Below are experts of layer 5 (counted from 0) of a mixture-of-experts language model. Rows are named up (a neuron's input weights, with its number), down (a neuron's output weights, with its number) and show model dimensions 0-191. Each number is 500 + 40 x the weight over its row's rms, rounded and kept within 0 to 999. Numbers have three digits each.
Before each expert's rows: a language model's description of what the expert responds to; "raises" lists some tokens whose logits its average output raises strongly, later layers aside. This comes from a sample of Wikipedia text that the model never trained on.

# expert 16
What it handles: First word of a paragraph or section heading after a blank line or ==, such as The, In, During, It.
raises: "}\n", "*\n", "'\n", "^{("
up0:508524493445478502441521465507359499479522439495495510463457467492502463503614376533443476521524510517468488490523519526469427541585559487506536482423423543561528461541503500433478457415461503513505491520519532493557449509516533512528501499543517492575462520578533511482569490500458501581494513452534501480487479504501519530474527429517517459513563495515463499500432505505473452405530495501492499539532519528522522453495471508524502562449471550461492548496499425529504484577467363465494459491463520473464470525525494506487509478513522499509537511479441549504494556467543601561
down0:468488536461553514496526499498538540482485556449482470496486451488592434528511475491490538462510570519537467498433502538504535537479521478537463530530455490530502524541484519493438391558472522506518491456451571485504549496488520498526561490490440544425501509485518525520527673487511436462490545592545563527543550444513454506453502506522539469522468525541512481479516448544467483550486477525518493501511553477554473476541468531471507484496539529604501484485533426542513537483578492528488428497482601529459412500523482533470523570485541508531468513567484515533487499384453539474
up1:470459553545446546575475516431530497524526534494569543508553450461471472464462556502418459541445431500491465597458476573489489454462485508494541508516518483495498501522473500521536516589449521531421521480479477441481504532512503498503478449418538405497435443519550565481579517486467506549535503501531552503562464500545572553518450498517469459546482422443489485497581553503609507518458438489467494474497584488477517539467433506538474504477498465537470481566433537490514458466526464526503509471445493559509504467465565498482510495548474550468444487533508472474524482553453429493
down1:501554498564499526494545452458442519452457486508525465504534442472517526470503448499575495455533454515551519416492501466461518530490506508515583473473424491474446525430487551496466531526446524556504471556537451560506464485547458494491511483485546504506464495423521523489537603531501459487504522475502553497520475549528559475507468581434477474567447540463570547532487518522503516527478569500524520463525567580523482473510467585504524536511466489582503482516610482403495453447542495489419472454513460496570497433502481495543485477520555440527487449508413495568481476440456549509
up2:476542439489424500535483547472510555389492511480530445473470546510382474483441546573432486558512452526460501589484494609503381512502521580468567461478493541505487514533554518551557516518521504452461512513511494534517462490477475521528585522560491485489483510501510459464516518545492454532519530443522475569531492456501520466552516473589421550543426531439477463523538474490556498521476514446506522488537453490460521534490488542524458441470447510463546521496480484480511482533503470467556459473486504564460488459497495546471471503537480479490438490553445551484514522566503466399
down2:498475504470491481493557509460524570426488526497543483471504544519482507520511497484519513476546546593511513395462494501516516595518509501387531490475485529476537461544522569444460514576544434557540468476542503452464457513559522489510517470576435534528529514500479510457551473511521490557379594532487472486496552531504537436493479480467486560428495487511538563506500527535499538509465435437537473561517466483507421547483503452558470449501568499494481508460482497538473544501485508593522540585477453482468486511487548540511448507552584483451555531488477417482481533501474457539
up3:558502468513434487557514549450516518494525569506535492502507520472431474504588475448541529518492454541520518501469527488476475585514503466473495518518447507470400513489465522530593454454482487495518532538499559535506470477475476475456515561506546522475471492477435553472512522550479513538549520582520529609550447459529558509468552506515524522442515559459513467483523535458585460514563516542482491541488497454515541523570533509520508493480414516440527507413429548530444547572510507459490510488529445605498545495477508488489435458501529543465558554512551500497611409485488509505
down3:462481539546523480465451543484525499480516523510476462466477506509513510551505492487469517516511481449482546444525535492432517489473523506540429469514477486430480483501514424512567575421490481426568531496449532462518438504537516428472467457441534508456483538506432527390466492533538525503483473419540516467501556556447482551483477477523479512404513553530481566548435486446504517522563469516485511527479528388467502530489516503481519451529524473568440573557453453568497503543546508513511549468447445537499526511558496498525546516504450520469425366547500442519448518467511557503
up4:454576502494511471511562466496476553463537429478465483518523505555470541506491545491514348466432444560480517500523455473550499476562499495444470470452534423455568514457457482467405499510476527577425478481532597566510491505493542527513540509560487475481554550552500449546545481492491479434561459552486485480531454498472507559550437518527487492465455499517550460486499458526490498498477530492538527529476526484435532556454548515496488475452529485523498507521486559469487465525503563527547529542489497457588443515552468497495483493559503472513517438497474480520539493529643492577
down4:535490507554460427576504515527524488470475547528505452522438543548500513541596445593461521487475526498473484495471565482541464554558475497539509493448419527430574547504452427481519524502526483524506463515519492438489525450527547581500552543590522552499484452538499476454536500491552568509432516538454544475511531446474538451518486510445547522529481500563466517512441486507485425529388461496530486467510477448558568512461569498522518465600514480531495458453493441513500470469516488501531459467456486502455401483525416492514489508511495519478575509535459435541504476508475451485
up5:499495582573526527516497505536506559543494567560446461494578483500481505503507560436461490473487470545479501496504498540511521429492504552454580498488441470559546515506511487453462426545454471620514421521549470464585428475518531444534484450484479482464506538510536476487475428471466480495542503471516522485536553504565465538568514476479536487517463502541502488579461478550567456433518507416416535502503523477448441467498498542531509487455496513490472545538485463629539461490494435552516526536512484443571501589459525484500473507481450512404460494520493485488496454523509499524
down5:538531503475429461567519482541531530452504524510523467550441553514416586503525494537486433476536545431483487507403508436492466503597493467539469476454479512496528494485505540510465496487487499532474435536485483515562547510512516462529495577425502508540495501523430535457543525536513601444405474502500536424476538517450492394458524523500513502447512516434568497445468514547524472496537581551544464474509485451550516446459532502506531552573493469564477504526535496375493487569516539520495527566508459497484515472455505506507547497518478523516537514470497478545493431486406492483
up6:494520517551473457539497469440446480458461513525493489411465465554544492484440517579548534449448477459465477479422461546492461442531541484521468475447553568478509555520507501516510479521550472428456566560498519538536548512413489472492483513476484514474477493434477425482499416533513509538518469452503507516484574552564517517578468494486552481466423498459476490511552477496475521515474544547485556482491467460509512504521515485502444467543417463450555475604462416512580487462503540524513556487484522485436525528449490535471427480470454561429518403529503449503556519541499443516
down6:555466607483560557556550526507490516505495547483573503554532505502481527466553508555541412577500564502484456538513551471502530509542543501509468540513449560542500540482508536486559485516436480547510499506523478544469515519445408492486445478502458534465526442517522483556494567514496509495496530547496629537513443480495452404479481491461535507532573460479523549507507531500520432431549518519475508515538564541471516545536500556495493515522545515477402511451551458466463523509483544525398499479522487487483477490499594498559496586572501465485569457433473521434508529502500499483
up7:546513431523506452546499533532481485576396463498485493505569525532451533496506493534541559474446449521461551423434522581498465553575495526552542511468552587488577523488428490469538521473499528488502471574522510447547479503506515538476481508571491440500492461462466487524541484488540505517476529432513448504529515525545484465545506515533478505458493495476479515545470487571506487514432529515509441484504534413466467395648527522487519538518464566455518486503430497520520576522497489481530481462485482471515513557417500484493442508410528446520419486542505434501505448488491479479
down7:525494561500502500514478555466521601480522534527517549511472545465460558497481516520471453565516538482510439570501491433482440507464467480501552517541458489468573526509489544565540555469570481478494457502483450487493515565500512435514480404434463489524487483558491560514504499465584495480501495547525423488428495487469513530533509484460542541534581499513450503453448476447499451406635527464464548538495560534482515454445514457485534515486439552553492489421546493454495484401511512473455505529501563515510478508497514576527516518547512515529552536476568540546494475538441522442
up8:533518529509481500499499499536515538441465471509494542476464610460516501505480490544506505542524542457582432530561464530483490487458542516496446468512520489601524541466470467521470520520475469449473375499439503481554503497469504466488454497486512518496510473491450491537531553494507517530502583471536535463474528474628523550507529464449543473464559503441486474514447481498500507478398470420547531426524512563461508648540475511505515532445454552474511590518458478503520544502520565499447533483482474524467525523515490527437519511446512505493446519432516539595519454486537570493
down8:570476510486564484479514548505548519432547478454475516435482516541438542559576443507512474594522499525518447524474472521465501496448463484476489469488460594536568566483472519462480524507521461527518461458528537464499481446457497489515439514494502480480529428507530527446503421508536529454445457473545524536481476471438428471605510393536519584471517514487472520467530454497535502541471488512493498458506507493507484487415623502489479525533463514504500633577438458442496573503470466522531500553470473491518542497488514523553482534469467502497508509444462553508490556466464454435
up9:569496467541492459517437581540442519532512513511490480435413560505515503478442525405538495450537506515537459464574385498524435524505451465580481509568477500519485558464528529546520457555434482540474553539560496467491542508556509457480499507449451525485450519506512530468495490480547502516559494462500487545446505600520442467512545445551448500554501549454513501483472469535526516437537463472451525507531396548428559489495425450494535507461481553470516528450471491528557493484420489509493493492527567536452439522507584482477433479475501431472487475473495508499503450506525491467
down9:560452495534444495550519531470530447538536484536536573548455488512548499477496472543481486488555516442501495535443497546478530576525508490496444422499541495351571530474486494529525516445529512480554508546466557482451506501546532467506442461455525463595441518506525551434505450520532485446470480511510549437495556464493478515530463458455461445510568503485534425538491546616498446523470526538546495535502579481489522480523476519532469520460507485566543500590511584538540469482520459460521510587460500505554494456525527498511577482481477538564519514484539446529484505486499429530
up10:501511484494571490477545476452498448514551552492441551520479538519526499473481495565511482458518465504539473488536520526476539500510505553511399413468522520524501493481459477483506458514568449480509463480485576490520516564546499533529491518419600508516509429463507509441518473545537565475455513535501525490544386450485565587430527514457526422475516518460554538532481450494515475543576556540514509510529518427540496504500551483459464462450500509477558449506467449599486480484466568448502459558442481508515576509527494545477470503520552530555521463526522544458502414391484497478
down10:440486534509553498459543540484530506540492458487521529478521515459495515585522527538514584516469494464468550522516541479471537552537482531560425456483496497525458415512556557496455546546428498502462512501496520554538471454470550485492483445481521530515476538500423508569464532525494563502465464598503425491542510523572542548535488528487427510470501485492553553476556507502445525490513594475493510516478482469535457455588574513508399472541511503504499425520481419419540540463499489511565501508555527514510514517499497501554557567482548546519453452495476532469467483495499459644
up11:478577478464488541492440527490543449551533526487475439473455563456504509516551507538478456562504503532407521432501565528485434450435526515536576441506447565505471549509499481502514463522506557463459476460476542463539546565540446498488576455551465421582528494469514451463537576559458559496542529473524434545449466539487448498473484527550432527497457508479484497577456552541487463517595500473473492495499552486557531441497482514574492489513492463461497466467483454493490489540479562447509498466441512502510535493509495534487532511517445435445556480508489600580528479541521479545
down11:519488570523485472434535588444515455511469461531560554416548516446515488538459439497519578419476500477466542456506463475543492456478456473508521509489490534540514456529477452502515528466500471446521511496464492476444427547515501523485552479539523441461461499530497484502579500478514504456464525494476452442479561514551477535496516425514518492524552506508541547543492512476504519460471518406527494483486427468544495423484520526531528491518561495462514531528477452576563549529452493569590526549499503416544563550446504460488452422442432527575560494393514474578481510510506493461
up12:518450495520474493535470475495386501501488494463488518495483481551542473500515496446470535547481498482496503453472486534552492544425511494537525521569491525535570539501562488482560522488467530494534570536553495447428491469506510492510533523486479574502553512469539516519422572477453521468478499520451551595507535545546491502552462502628548556452536500497423462573497563483514413496450442515526507529482478448571530581535492472452459488560457540491506465516513415504568539458578496493546542393524528443493424504438487476537550483441477477488493503474544496497511518528473511448
down12:486506549439487532508486488518495582522525531567474493531540484484493521460505517480452374552518502518544447497452492496446518511562525364546447574508491418525534498483429506505534493474566471536503459487450474521535522530499443466483529499497458534447518520479558524509489463535491466504497496465505510468521419440468444481425595498477467537571471437538444543521470529485558526525520474495516465530520496459500508519520475486438529522481550399512486512521495586475445567573475521465438520475515503467483533507490547439449488445486530514434460497602528414559468496483552538482
up13:482590417479465491392514506515468531510529438438469489525468510549540419489491498535478484527506487501520418497479468487463482479510476511461517546509404504469561501623482526489496509430437562503481531452483538483516508549463575481520456470552537441482511454484510491506553447564461461508588563481486473484535530535550498523497490479535458491532529499496522436563556522494548469472498542493499523461540531510430566524556470501529433540492479552430515496512406487442557536486450467464471473440483604479525525410511442522476523446529467473490535483504528529589461484488515491475
down13:435483502517551547505568513553509496461554555503463463515474511438442591502508528501554499539497433495491543613475543550501524523511451529510533534449438506461562503470504543535513559573545500487533491399409475480458577493547462516513528474538432497535503510555520493440514569435561485453493572475450549433416463512496501486530469530540489431493504484500476503451508486579551510550517496485504397513472450459547454606469470545474518480534551514474513523503451508516468465497497499485489484550474533527451527509461486556527498598495547496491459493537458436513494544497534462489
up14:503516497452419526548525510470546549519406490474450553518491511465522539427519520517400510466479499463508492433463451490487479515483524479498512465522477610412463605484465442604514501513551615505533501515503430487489404494468547443490561495502530517448527575444515421443546569528474513523463536519563541499488461553503495484480543487524531531515502450439476499560457517528525483480517519491491517535497494569463489502533469469558434505455530489498573545494451483503529432485481471417501496506447550524526472470495503480463521488525494420464563472485517483549533516481578491535
down14:490525487552390526477530524488535403471476515600532461498495536519485451468462560519540459404438513474452513485575505561539528500487523453421547492549489485495502401464490421457526550498495495478518518536494477534504474497551425547472479439531483525528510483495452554516516520464499516502507500475532476515465481450501520571503461425473482405505521550454481508549475518550510547541548500513538504498481583468559480507478491536475448555541480462502523525528530500592442477605489537496517510460505490521446529490425465565503463514578520563524540477496463555436451427488487545452
up15:555592489477476525533508580503456457487523522533535516534491506485541569475468508434456490576454565498494523453521519498546452454524427441498506444499445553499583537472535452485590489542544554585495474529482411492510494483573453472501499576509500494456543469524582520466491490523487545507499549511488521535558463554528546567472556488528472549526560507518481468481452564448464495448535502549450484456496504486564524580501473498471411501490493431486462449452575480500459518508461511461507531521465577476491558557457536500518490461435521534479481495474498594502567486541510449523
down15:478461557500535505459452505467517484495528468513505458418492576464604489537483471437558491507481492476550552594501557528551387527500517521566506491506482506446462510510456442461554526500496491469432516492444476529490595503518501492458566425488474512468441514564537495513490527627417543538493496465521473536451459515477501543532489491548424480460496548510487508492555557498503474528438465482488473490455543459594475480530459469523497560495502462535530472544499437560496535579486492501458487480488516571499460516453517479418483454489429485554500488472453488498453499402537515488
up16:515494469518491566577531481524493472529479498526415536524551501534502507439556518519471510535498489469459545434476490462503509566443540385465496450538544511498487450529463371519564539442524491549513462472490508542493504494487564452513497549573500455484490496482461491483530521504496522480484590492430524467504501502506605524490531460520492572545502529568380539446491597499461459485522512479497466518498500498534493415566563476499488477494519442482547530466451474512531441512448563527484513491481474561500449506468547489478506485480475505437490625461502446457519425542499457508
down16:478527511480517476509496473446493348466493454525453526541508538498555506554474524469510468496489515510498489580501517605534529572478502429530470484456476491483471460473551523526488533475545557526490518475482444499501526402491499458499537468548474499505486443532467482464514505597509620550495467517470485422484531422497438486564478461533443506503491462539499563525490541507529487561570500492504476481501521492463518578455596518532482478480533416523508611524458569491444490474448472506447448503496530529502462468462462498461501514587490465540462460531505470484529414491474539550
up17:432496480519453457524504499466509527492489513527524372459456486491474481476505469576401485535453477469523458539483453550518457567482508562538536438508459536564518558552507532511538472462486538512476505507556505488496465494524497500491557478473516513467441432494474531464576484544514482494466481482544448517505424528447484519492513390523446476546469552519480464581500466531521483410465527511475551548499458512396523467515474502535458444547565529485513534506536520465600503518438493473556499488481547477590442521480551487471463506556464460478470431565440512468503477564588480479
down17:456512498393547474508561456473491533501481559554458522521462522556513506461452524435490552510489514492453531502515468499454549519561578498471475449531470491498458479519509505469496573459542443540530488531467499475376461470520508505502546492571430448509462511476471479464569451520542469475513521533473507529486536562509453434494438487462475420527444447490446516538469513560529521458445510518498455525511438514498465552461481500549456523499512501507432463467536543497458483501517419488533487571648486507471465461514528444541576451539526478455524519403471444543491581472516508495
up18:447474516492490527506555484493500459537436512535475458458474500548513343439505565568453524463473495457548468608551500562542519475481495517551487415527469481501497572570451544513531509540431479551471489540488554436453546504453466427515553547535476528472450510541507455545525468517468475554555517442468501498590483501565471449521526479565482505529465439489519517528522476550510546457506595520515509595497486508518463520473521525505529465432523475470522473512457482500480426429478541456489503547532566515529528416518472499526507487519533510455535498487523477479459559495542531443
down18:490513521535538431535507489505485423498486499470502481545480554488603626499524523534463515464541495547488428530564531505503537527549525485515532517500476554416563513560477467501539489460502528466590482482495382499531508431507516489497528459589515542511508447487500511498466561496504575463452485482521486464526513482515547539388477488523557551541511490530500471527483543486534448587546533512508510452476472454491459506505466482556529476526453465580426547464541558516479494506553511510502468559432502544452509460570559504530465493513553557532521499514508464508585521569430446470
up19:523475477554443529524474555532505545536473476468477501532501441546545442475505498517485518496508439529517474485489489455455494580383571508523529456542557526527516524467503401517493522458422515469565558425517472453514478564431463435531466484493511469455548491564476479470476529503504482548522478471511484464496520532551553541504486442521521519563540541486479489560517491530510483518518546460567500524500506462461497484521469501528488422484486519506549427564418478470518499412524501456419530379464515601425485479481533525496497482467591436509456488502544478566542457426512515510
down19:457487493506571468454505509495525504497512471488478514510475487505576487500503456497529470518424482534490493489479466583523508572400512530466551574515533479516515472483567475460453490436508476455505479445511578515464517487595512520493468483598506468463448523485600564401449471509477491449551506518466495455520526498435585511418535483490504455431512453519473496396501493448505495478482502536575466528479476475506521444464508499488451481482529506532535474471529493499472507532504475460505387459461647529501493592506471511482470498510570469515501397539526518507502488520545502544
up20:499555479448503581443501469478499468496452462507498500432472494488535509435439483442521534474532499554490504443512452511417449495509524491568512560534479524497464467496529445564549439507465493542511546485508517440424379528523566423500510471515448515455502551494453493547533491487516539443539500537478502503507506494553522473560531517442497550513550522493491478545422492454477454436589441480493492465527437500389511537511483510468532517521424506452538420402511490484487558496473406546399511487502504551511515505545508521490533496467502479548462511457465531592528444493528487477
down20:451511478591502484505569499473594444538437512513465439533475468478531528471472516519539503474519434440544517523497529488506452566498525494486466518548507575425455455494526498494528447464541536494500439554481506464519474486538483508493447495502497529501484494471472496466528532561501475527396478509481495495483563528435496516578448433499497490463534571525463459432509496563471464538463566555470489479473532487573546403566510483594428427474520515574511482571508552516527462486472505506477449490467563508516459494473551526541444602547487533533455435474480552478514542449456562533
up21:467530553542430477564537457533506563509492511464493501478484513537517499485511554546513515473552515583547475531488466515543486539510416497538498503448537459498528567561525538517521519521491522449501447458538500541523575576507492446543440561558528513526530506543453471506489504497465487533497520432518463518504539579553522497547514461552457466647483539596425495518549486498510519561382483488508520448505526528502481509480493449529454526450471526492525511520466475464502481407437493531479487444481495531418569532439576546529472482460486522398493502549493518416494491532467525491
down21:536496541533537511432509534508470460433465498497500520521507560502527522491543512487460458490446510454425521536531497536473558471465566508556425560514410530468443498537478467489514499479441466522513500540485562476533521434527483510469592440391460430438526425469491525478493513539474522518476535534523602539506512532496500510413469414527508455435545472464519505467442518473553454571495530513463522435459502489545517575479506505510463511509543449424462597511510551483467540567512520512472502462493535546521464470516464503489528616482528520587469488462491511512524546425500477483
up22:538599492497533488509518411497458471526600448551484500502496519516546542456596425495520568533465484497536537500484505521506459491551516511499495547546517538515466453567503509479513454514533564515445501514494527490551471520519436530467566551538542476557466541517588545479496535589465435537507492517475540574502525412475529509448495500533465540471478421414469505425524499466504441451502564569450488515503466464515463414511514494488460479459504457477490488522498432596527544466479418536527480487519466530483447575502516514470487498498589508489439496427525519505516438452523511497
down22:452481526492497513462466513476554458504453498506503501534467499466474540536463434444469402444550500516485494554511522509469435475535487481438529533383498553528468517536464577495520552511490595452527439518549468454491506491536429496493545590449532504535511493446482509532571490504471566438486508436523498422521507472552457486507519414427487539471525435531483533518533536525497550533569445428407487484535490465513440490502496506580454570512524500541439523563458429527425509523459557526548551489532435513527556519509501488529539463506488570503560486483475528519530534513475484497
up23:535549499468488504468520507465479488505545522562470464483428570499472505477495441513504576482480486466551525490513506567511490451477387507482573472518503532521524426487446487452484435504534528555383502487522572480464488491538480469518572598471519487447447555564539499533554512509506413499518554469550468608508491461512595497492526489458431591533435491472489482477534506532422503465514498466414477478511465514489476533533474530455423491410524559436513414568484487445469507504506494503454504533492537527519581504531502483489494473536486508522502525449502544543496499470497541465
down23:484537520488518486499542525490446477522509509452535551514460547558430550546496510560545483519470531454535505545499518504536529521478510466573480525533442513521497525487555543485538481531536507502444492534514553507459541547512462536473501549416501493515529516518468524489476559485470554550482460399515530472522492572514448379477557411518489474524491549401466484610496501529534543523536539415496554458494505466472396510501516470469515488488483531509524473584452376484502579594530505461527481506475523465516480461548544529522462506508462461544417510469539556473470524490556553523
up24:453506535469418480516532526507454455539480545469471405552492517509511554493517508478429466524468500505476452480502477512492466488462516550506526505456409569477572546488474441509464494502442531545493481492534559492504495486492474442541521512484591482590510490451480535463557489566444525469573543509540532466524435435556540591525504487479522492480521469464451507513487494579497514474528459486504475476527464458539429473462485566503424556497473537430563550492430428498569425480539463513447473501528465432530472459518507468480567459481584524450501516467621450480509485500499495535
down24:501463495523502485592538521526503502560537585512525516543484489471566535462466497439573492538451509525482507557472476551428447536529570558531552520471479556493498468547476455573517494484527491453440593509393524519461491518541399511535561461565505472493582486465555454477520490589531496526542540493573501506479451544500520549524446487516491438476517555528505563507558454507588499483475481500492554525542533478490479534489429436522539529474494483527472555480546474531452515471534446510509492527537479545473500556557554533507480410459509509506444486520430511523426545452502483462
up25:439535540528468526506477466481451520492539532510527549472422498441501495457458546452507486447464464503557424527507450502506479493550501432485492501503489439488525455495487552502518473550455508529385517491556501444506506550546518513504515540456458499432439449517638588481515412471550496527546573534453551546503493518528515519489551504502464539495515497472506492407527501454479522419529484467443547473507457494537508479475395500460471448460532426460452486429535541561497483504474423575493509541510524512495507495523555420451460486549534451467506475522477480522539418455517468500
down25:475518480523479502513507544470571515533524553509501479519506529505446512560467530556566486446540491557565494501457472518526431511402560504509502443504529494426526554524447404544483547473429527506538525504497529513491545480486505477519498481547551519498496498499590519458550566520532552468504489444476604391541490432560553506525468549439453459508512582443527533528447496504488462519479459489562462487488478496466517442497515501524505428496522511424438506502404513455503505480514555471489568525446475548508549548505505502408479482502511520483587461534460528486428470582545473526
up26:455596480497488417494504541497434539575565459521408473495501474558501459475520423562490521518515524487447474469521494480501461563583414550528511465492489543512520531513463477448485450460498512536452498516554523468517449538551511497512480573515503451531494546558490459535463475536474511574517503487455504485513522475554562542472499469520455522610521496473552478506450462572456448469495533477501498499516439478543432446561488530467467531474541475436583425442455434525550505454507466429484481511505560516438525547585515535490526466512514451526474529440489518497494473528468596475
down26:472594533495529478487537425453523492443508499488491457521513575503523489514459538526531433523477545527560511484501516546516471421519512438494422490445458506497473516508573560534474446571480554555530460523459504432557468511465546488500549512470520553477476554472548542496505528566433528482550631468451553511510529508540392436545514491521601465538413506478501516576460460529485510502453491488517513437480515450519492543509505519539538458514544494525453505493493481461448495538492494551493491486491544520502483435617528515475491555421562492467483553487499531558535482427494515506
up27:517523530456526578448469506492455479527537531494502485492534462583418403464520497529467549528538480490534494493441507568518502537490448446486456512456439521544535477549472539494485473468501528496482578470567514490471464577517576516502540544555514477553507485545552556499530519567493459480465513466460504554570449476508503526482534473555417555465515484551499509518537488489504508503526558574499461497514371497527493385447494567439492509436460535471516449466512486434485533509471449419504436452472494505509512456485513454469516485480539517543539547480503550493494582602506555531
down27:550535504505538494448546572473515467484499466530513482454518519518463505548532478448455513467516569434465482533441482517468440509444537475514451522556453543426455543596477514529483409491457562511516480552545570466469522572463464499526512472517499540496516502504515506537526543486511517489411499480489554549492475461455412551565538501556576439483509506485436519440492483592456517518468538526420516475486483480525473488555491416546542534509559592553496461523532419461506509539503486457507477501517518542546446445529463531543488507519457504534498522484466511484517544349517476480
up28:511476570566547460504488500560516538548446477553479488410444476512490462476516546522586550451574521552516484520553521491471478513471520465570497528474527525578499492493517534558542484492484489510482517480537484531548484520469505372501442497478440507480454481476483492555468465483521426548512495514478515513483531576533487478542531449469475485585409541481444461508491521459602559448472483471452519481513487419410496521478495446525518426456444525495504450486505489474530503498489413501519490542484497531515489481473594590494502477520501590497408476568479467499540473441434514512
down28:555505486513493529525497595415490498514517491496470533510502523533504489488531509435441458470481516516408455508522472498526403526494510537400514629562600575492495517562412491500521490505465507478538454509466553508484489480510479551484583479494479511443588478517505504504533471506541468536531501521476493501500438487451482552489475416568555477423579451451477476542538531516525500451497409505443527537483524497556531477492465479581519504486502523511519513533505492544499526524476580503472506537559534534489460493564522484494535600455508425454583512451540477463532539478493465487
up29:506474458500475530514541500472504455522512473480490439455465504488476513496503538545515514495547487562483551466448490596502455447475469493501489463530493544463524496493480434393500492382500525499477489551488535442475514551499482442480453521546457478537545605523520471557520527450470494564506503470441502547539436539527526461547462483557484469495515540475576433529482453539459513509523565489544501483509497470512451434499495510516517436477486421474463446483322447430499465513560578485531501545454468488564475492598462482515561504534494459512486487512502517489494451534555482558
down29:485495593508505455443433562542552547582510517524481525480592541570539521482516531548507480506564504461520588476505539452536527492439441547471536464521472452462547476554498407515566458496585497500518484526470473494516541490485499570517485392511551495473459477484525497430487475554517548505488538391532540457531475450481524545632487526431537471424479511511502546493445474504497448471480502469519486469500433505521482468475513512433524479540532503551459504521482391504559478454505482530477525452490507452515507536471459501499466468504509495581534483502468516527455425540510524525
up30:520473397469530472482502443551463493431501474483510567527458529537500504477491523487497506459433451446477515536479489598494514510506432493415536528475440481534505519496504492522491504483542510529507484415519531537458530537528523526524481535514591447471489532443554471517612438528480458403485465446476465449503474521619441484485452506482450461508487454511449487470506526498477476509503483514464473512519499477528558452528531481422494451438468598511532522469527441501470524514533457476544460547510551478423445407524410555486513492496430501513468465566496443508470559520435522477
down30:530495492532515553511506515504421532509519481467499515550537527507469450447512481465545504574523511482420490459386459490507481564533508506509439510539482584492492568526563525460536497475469494463458438434482430468514420467463584500490538469474446555575472625489486426512483544448521467501497479520551458467507487569533427473603485469536486526503463417468487504503494512549472465540445495482454546482501414518503489546571542495511454449536430513507494555482506545528580552463495491450460555543485576500504509483508536526508453432580519510483509512477476512548510476522515520492
up31:543568472517435512534488551460466450566461478505493462437500488432525480458456528411508494529419477443504512503479465484566445546448455488522494497480528568446592538526447496537540484514472494545459522497457501413457607451507563415482475575486445441476535429432547489504503509521447478525495530522458464633534467498436539444537506492513419493470435501491474467541486518484567518480543483466497486454526534456505493524502511442466503556527483492495502489538476489492527495520521536462469503552558524496453556532543505488495496492535444429470546505587504537462455519473571472487
down31:455507531505449438562511478471543482517489518464518582499596492463536570490536466486490536491424499585506480537486481490420481465468535515475600532573539556501479445415539438461538415472496428466502499467446480485529479476481461521505478520502505533447480511493496496568490442522564536455523431443500482518513513497541518548478482455505560478510560542479498578447526480513533438472485501600519552498488489469514481514481422548521500507516510560513528558489508459534443468519507522546560463452577521448524480530465546559396454533434512479456489504501474475460497470555556422516
up32:587536443470489523490501527516515471549463550546506463554412467524421428486510542475400548511504472519499444449531455473471516566489515494438526507504513497552507535504480430517498471482473525569472477489620502482529467437498523414505464565522545463494504547525448473496568493507525480457520506436535427505583473509539606526458508478525449527532547527544459443556475489497525497459507473450494492491512506512481527419550436536519448531507527536468538514457522418460492478519535478476546482429510501454565547480539477500505497489454524441484559506520519575599518535541491568533
down32:484433504587529510457483499575511516439511490504530455538550465435504561498456472533512511501499524499497462514454502551464509567474514507609492490493520547426451485545430470492559506530482523515575510570443532563490570489404451522475433488485463475551580511483539466556509504526496554461428441519482510509458471513461469462543505433465502465506520509522476551489451460469483513527490481534485522449505523470581486445489539496489553585559452499578470548497430361415464490474528476494499467482489507532465581452451474491560488513506549470516451507549512483533523531498442491508
up33:491486488483463444436495538452526460465553493499455414559416448494430418459516512512518500585516408563479534504440495603384472442447510538503557438494470463466453442495470512490489472454530486497488533448511472467555460485531546482507506507481542439524461545576513502444528551466462480517531580485491447560515460473454526462445494518555427477524435507558487436555525530519461489497532473538513444496508537423498484527509435513511487502476525550514471492488485499407498474512476536519536479477549498597494515448542485516461547490534477495523482491551456552546471523531440517465
down33:440474486458562580473552444466523530486448575536521566478534510479489531518507537530557547537549460511460518477433523376515492439482508453531534487458455520471466498530485454526509562507571469494522487501476425470498518530480476432464497509595519496496512515449536471508579559518553459439459536493463558530496551533537495511527417536525538496418455512498466567516494533491426488586497536532549447464469514538514460583505521450477498433488498525507490520528549482547491503588535475528517490450528438503523513494542552445488489451508482582527474503472420440464510464516494411533
up34:550480494482484470495489528506493532433535483456482580460579483526519492480421535467520535543471529490541489534547554479549500499526421496517476516467449451538494438457505524468532513529546560548504505485523539450492526512469514529476502510543490461481479443510551509453558515564467470428507485481483484492583559490505569514489542539531496502481546557542482505512511521434451478552478513524503489425491527557445508520521464463467434525488375547505517437464490543517445618482447526525461410483411608451467425465473501512511520481406528435534459542479504579503555469488467486481
down34:573536488449466450514477486479507528564474504471526532521480548440544544491582490482465511490512535429477504501532602426507492511476554472507499481441443496499474493514489448580463548481567524508539506514456481488426494447495514476496503537564525534505515475502524549438564486528519563483475490524508562509469505491493510420479531482454547577445543497467518500459527535487554442459504441529537512493500443495592484508543514496553503558502467520538485535527564363471439571576521540573487455480533448502440496546444435590540525543482496515479478477528485524463448499534449595476
up35:521492536471533511476489552429502526502553470522477414398531521468433517496472423564461530560491562498534560516403505506506379469387527562533508519513540522535533524550435518451433496507463513479531540503467510466563501446540484466519520484512536427543487456489542445493551464500450499494545456480451487516513547453453552543497519461541443494508485509552492506418543545433457482416487483500489511443511488500521473429506496481503463587397482521471510460569578502495496475514477531486499485456435552470559528502482482514472523515529462504488498488534468569489569505512531485449
down35:500458475544445429509507403475545512548547476516467527518560456465499482520512501452523544494502424479497478512468529440458471505523542513496509549476539469466563525508550579441539498562541549425505454460470521499534508526518481589467503520523515430589516460461536498563541449494492529459446539447432503521471480509520516485474494518466492503538453470412512519545537433495513540590442533508492475520456465532457495559490556498513521555532484511516484555535491475569459501474544446469513450454530430482497447435451521478491469364512418520587538426461460484517476442507507521500